Experts of a small language model: 4 picks a token.
Below are experts of layer 8 (counted from 0) of a mixture-of-experts language model. Rows are named gate (a neuron's input weights, with its number), up (a neuron's input weights, with its number) and show model dimensions 96-127. Each number is 128 + 24 x the weight over its row's rms, rounded and kept within 0 to 255. Numbers have three digits each.
Before each expert's rows: "comes after" lists some tokens at least twice as common just before its tokens as in all text; "gets" lists some tokens that make up at least twice as much of what it gets as of all text. This comes from a sample of Wikipedia text that the model never trained on. Tokens count by the router's weight.

# expert 2
comes after: "\n\n", "\n", " =", ").", " Dist", " Of"
gets: "==", "===", " | \"", "=", "====", " of the"
gate22:156143141168114164149139146129130149112124118125078122146135152117140145092150105149113073068148
up22:137129136160164140135125132138130167113125121155074114152147176094140158099133140118109072088141

# expert 3
comes after: "\n", "5", "4", "6", "3", " Peak"
gets: "|", "-", " (", " |", ":", ";"
gate0:140145127116114151176151159123116117131144137127096126139144111116133083095145123147130147102099
up0:081167174164116153142196145109147126100091117143124126149143121109132108136092096131102128175109

# expert 228
comes after: "0", "3", "1", "4", "7", "6"
gets: " | ", "; ", ".", ") | ", "% | ", ", "
gate0:141155161155132159132134085157154163115127118105132116140117126128130129102125150140115157179128
up0:139137090137136120166182124139128163135141153116123139133128097094083139137107144129105135087129

# expert 142
comes after: "0", "3", "4", "1", "6", "2"
gets: "-", "–", " | ", "; ", " ", " / ("
gate0:070150101156151128118153089171156127142119126131098110150144126093146118115157097131104123115102
up0:129182131121101130083119181163076104122110132140156115147118098145155125142137183112150140083103

# expert 88
comes after: "\n\n", "\n", ": \"", "- \"", " | \"", "\" ("
gets: "M", "S", "B", " B", "H", "T"
gate0:131151112092117130137102115115136107116098176133162129124138143143081084139123098105149131137133
up0:146110130121135123103169146109125180139165152110090142161139123139136141130135152133101083125127

# expert 106
comes after: "\n", "\n\n", "- Species", "°", "\" (", " C."
gets: " D", "D", " St", " | D", " st", "- D"
gate0:159111165132113133154135160099087169147151099112107082156169163145152139115153104114148117130088
up0:130145164122148150128111171162124154079110124088113138096113134138138110148134158109116136070113

# expert 124
comes after: ".", "\n\n", "s.", ").", " cross", " above"
gets: " The", " the", "The", ", the", " of the", " on the"
gate0:130121099146088173143178107170143158173130123082116138082114127150128136108102128093138128115141
up0:123135083131149067164122116140076124157141148130145136142055144165101141111117129151127125096109

# expert 77
comes after: "\n", " |", ")", "\n\n", "| ", " |  |  |"
gets: "| ", "\n", "-", "=", "|", " the"
gate0:170123115107115109122160165150132155157116139155142118088146164125139154150110124111123129103145
up0:152151141137132096119100111146135153105122148168111106181138125105131150102132131145155132145170

# expert 140
comes after: "\n\n", "==", "===", "==S", "==P", "==E"
gets: "==", "===", " ==", " ===", "==See also==", " career=="
gate0:160111151171104103162134128135103129164160108131158137096148128143153167099099167122146128122123
up0:149124106087114111135172131087147118153162119115152127147157134119159120118153112161154108110127

# expert 205
comes after: "\n", "\n\n", ")", "- Produc", "\" (f", "|  | Conservative"
gets: "=", " by", ":", "-", "- Born:", "',"
gate0:095114136083136107126137149130160135129107128114137106096108097135128136099142124138151161156126
up0:113100145115129091110141149132131101126099165118137131115116096131115147089120124116141158128116

# expert 173
comes after: "\n", "\n\n", "}", " Peak", "ala", "007"
gets: "-", "|", " |", ":", ";", "|  |"
gate0:154180131094154128137101132141115120172158118110152103130088106192137111120137127136172208093162
up0:107113106122112098141117084156108116121174107162132116148159152133113139168083099122116118106175

# expert 46
comes after: "\n", "002", "009", "003", "010", "30"
gets: "–", ", ", "| ", "- ", " in ", "-"
gate3:157145084143148145172116137130140151131132114115138121092147148125143110143182132109110109103155
up3:112122109095116141146130143096104113155080109090104120122154110108144099120160149134152154140163

# expert 202
comes after: "\n\n", "\n", "==", "===", "====", "°"
gets: "L", "- L", "- N", "N", " | L", "==S"
gate0:157159137142162111134136121117136131130123127151126134181105068147123166101105106132138161133093
up0:145189128130133153134103138130125158103107148135098138130122092106137140127129086089122142095100

# expert 186
comes after: "0", "1", "6", "3", "4", "2"
gets: "–", " | ", ".", "°N ", "°", " | +"
gate0:149145129143128144078124107110077157134162115152121120127154103161144147133129109167130153080165
up0:128118123120129109141144149127126118133096139104125148134117124080144156117114159110088134166106

# expert 194
comes after: "\n", "\n\n", "In", " In", "28", "21"
gets: " in ", "| ", ", ", " In ", "In ", "- "
gate0:156140138125154123104093083135132098123144136084150126157098169124115086108125164094092136091157
up0:109108135120157102143139145154144147161092121119126072104100129158097113127123125141101121143116